config.yaml
balance_loss: 0.0034
balance_bias: false
beta2: 0.95
max_grad_norm: 2.0
max_seq_len: 768
Below are experts of layer 4 (counted from 0) of a mixture-of-experts language model. Rows are named router (the router's row for the expert) and show model dimensions 0-127. Each number is 500 + 40 x the weight over its row's rms, rounded and kept within 0 to 999. Numbers have three digits each.
After each expert's rows: a language model's description of what the expert responds to. This comes from a sample of Wikipedia text that the model never trained on.

# expert 16
router:460501580519498530469585589449537422519474459519498432485507447581473513426474518504492528533505488528525401475491481575509477468508504460463572477497457546497539597549506461482529575456468457511575485491489511472481533524525494537484530495498486517493456465509551518493445508558528526469524553508567457461541569455388477541456478452495513457432455478485508489509511552468453484494514
Description: Copulas and word starts

# expert 52
router:457488538546458579443565604429477519548486494577518429476498462530448555503450562467516512514504526552536462425492509519551470478527514463405548453425474541455532531551552444452537566453469535571524517495485520485430585491529488524489462554500444524473436496546502513508482540527505515499504526467520498488520504453473459527489472458487548418518460543469559494500515528509486449490523
Description: Units and measures

# expert 3
router:501515555530476569469500503474504414564513437529571480424491447527477529477510570445522519519512473512512452478493478593535481457509508487453538485484501513489514547511487434474549522477490505538552454470495528491469505603543470513489494548584485582425418469511514513585429540533524548447505607479530498465521509493475464551445448461498486498477483505486533439483517555502462480421528
Description: Year and number digits

# expert 6
router:385505514509492506463540578498526482518481480500520457492503483492392564508446565496575515529507495488516497495490484526575446474507527435452537445529472573474586589492496482478510533458490476540484491490502507458520490505526464513468513534499458572426425482548536521521477527523533547458517511486538480424543548455472465562452432507521557471410444475478508498443555508471481420475523
Description: Table cell separators

# expert 20
router:506566466542445551481527551379447494488450466520529487469503504522450506486427528528484530496580386568535485411476511506509492469508507418492566430411474530526562485514519502443536533448497569553453539469498546529526521516510490570489455570521497490475520501558538521483492495525539475468492497461516468496508567427480444513501487451515536450488471480460467514491459503448486464423505
Description: Name-starting word pieces

# expert 7
router:523533517539464530450541536449492444541465492519526445448514434559453550452441512557502535513512458532535452425498540543546488485513565478468574456460471500463540499575503441485540527452481502541455477469498533477521519549573462549430497548550451529466498452531529548569512507561535536463549531471527474481545537463395464540467459457518495431440478436473508487495486529487477470434526
Description: Name-initial word pieces

# expert 18
router:480529574505475553487513509504489438565495443533544501437474441504496495509495545482567569536532484537513453465476464563534469443545544515427501492500500551505498518521513415462564518498479469524516485476481526491476489546585464501494472561591465609425470476524503517568393516513498531476522605499515472474534534497484473554464455431523512465481477521469530434474523558485472459447515
Description: Digits inside numbers

# expert 25
router:435493581511483513471497542520582537520480505545521439470457473561483515472483506520525512511496510491563514455493471496533503418545535491484516485504465543436530516611554429466540563502510455550556412476452499458486516528500443511442527531492493546468471481544530555510489473502468469472587484505521445485495529407452471516450451407559545486488465514450474426495539548477434504508561
Description: Conjunctions and connectives

# expert 59
router:495527604548482505478511524449525425550457508511524480491507388548370546431423537506533497519522438495515444487475434506518419492513512434454523484406439577481494558539485473500515566446487522511510463479516525467506542505554485573508525512496482498497493482506510506512471524509509547501578548488557482420565543500464497538478492445526534484497482487490491462511485508498459412499551
Description: Space tokens

# expert 41
router:426522511525443488464525484523573511528465459532513496500409469527494534489514554565493518488523477576545529533464440499507468467558480479467496436514387508512492564481550464474539538488490541557491397490512548464443569557541444501481461508531447510449466449528497503542469500508481539479505522470505474449539514479452462519449454511573554491439483493459571494467505589463437436540534
Description: Word-final suffixes

# expert 53
router:485513602534426527451522558427511461537455465540532467403486447531459564493464543534536485615501446511541457453481488555570490422554519470462482440491484543453483519552465450483554583484455509502510442472558494428504529511552449506456594521527462506487449490485523556509492521514537508495554557518514460505545529460496483556465483483479531478473472498498484472476515522484491488460551
Description: Generic nouns and verbs

# expert 15
router:473583504546467510452505599508518444559498409541541481469462472518489530487491497489512521536499477503504471512439492534536433496511514531450612492444484506469544497515498488501546545496403515505499443444436494480455525493509483538495487498493442646487380488514603528488482467548563515444561559485502492489526541495494474553440476487507503489512424464493532519512487503489502503533519
Description: Line breaks and headings

# expert 30
router:504495537524466535445532526453482444531475485513568454461482453529434565486439547491525545527538464517538434419483539519548474491546573469455550485487485490471499549547487451475534525461480520538509471478494538477495512530574463558428533515562454520439492451551538550561457473565552551454541553460541457478561548451436451568479454471484502488446473422437513484492509514511473476466537
Description: Name starts and CJK bytes

# expert 49
router:520460532523478523462479516415519518520458492534503477454513437517498548473462484559523491529502463555514442496455556521572476443526531490471542458501499533409537533620497456462570559443476547508528459484517566408474528525553465511465521502550467503435466487512506516510462493557501478455523557466539513487569486466429458527445478476511576410449435472500535461482514506508494472505578
Description: Digits and word restarts

# expert 44
router:488474513550476520441509542480545487557420486581498478455442477527401571447471490526522556533511507531524474479463505523557450472497497508455511499506505497484505546495454439485518509477497495492536490486449535449515516476534435496407471516488427574505437440520521573513474463522555509493549513453517496492526612485429462566444450442494461480454403504421566481501516515475480471459495
Description: Sentence and paragraph ends

# expert 21
router:477537529504471591488510505510479422552495458525549490453445454527492511496496558490534560542560483547517465476467500573516506433576517501443502494507486573490503530511499447477551536477495497508509466471463529485459498545585443493491475563592429567427444481525514509571421505507498555472517595491549467479557506506482483529438447487531519483470467499478510435478557549478489406458504
Description: Final number digits

# expert 55
router:466483509541478551491575553432470488550457484537539479476446466543483522473487530505545538520559457559549446452468437597530464470515542500451555413486414563455506475529493474468525535463531487498486505466422490492456527466543465501497492553477456518489438480508503524498469609519495507453541514509576438493506566449489419542475478428560460521491526480493556499485547572485500530504517
Description: Sports career nouns

# expert 17
router:485502538524473530458529545446563449538466503519546443457512436552423567464448535472537522518537466518523446423460534524552484494494560450450547472458488530465508523565492458474538527470484463548523469442495547468459513502563462550438476520530452540462477456547556553558475498578556551463547539456544480481547547455470461568468448434512521464459465453472506472479521523496489454450531
Description: Capitalized name starts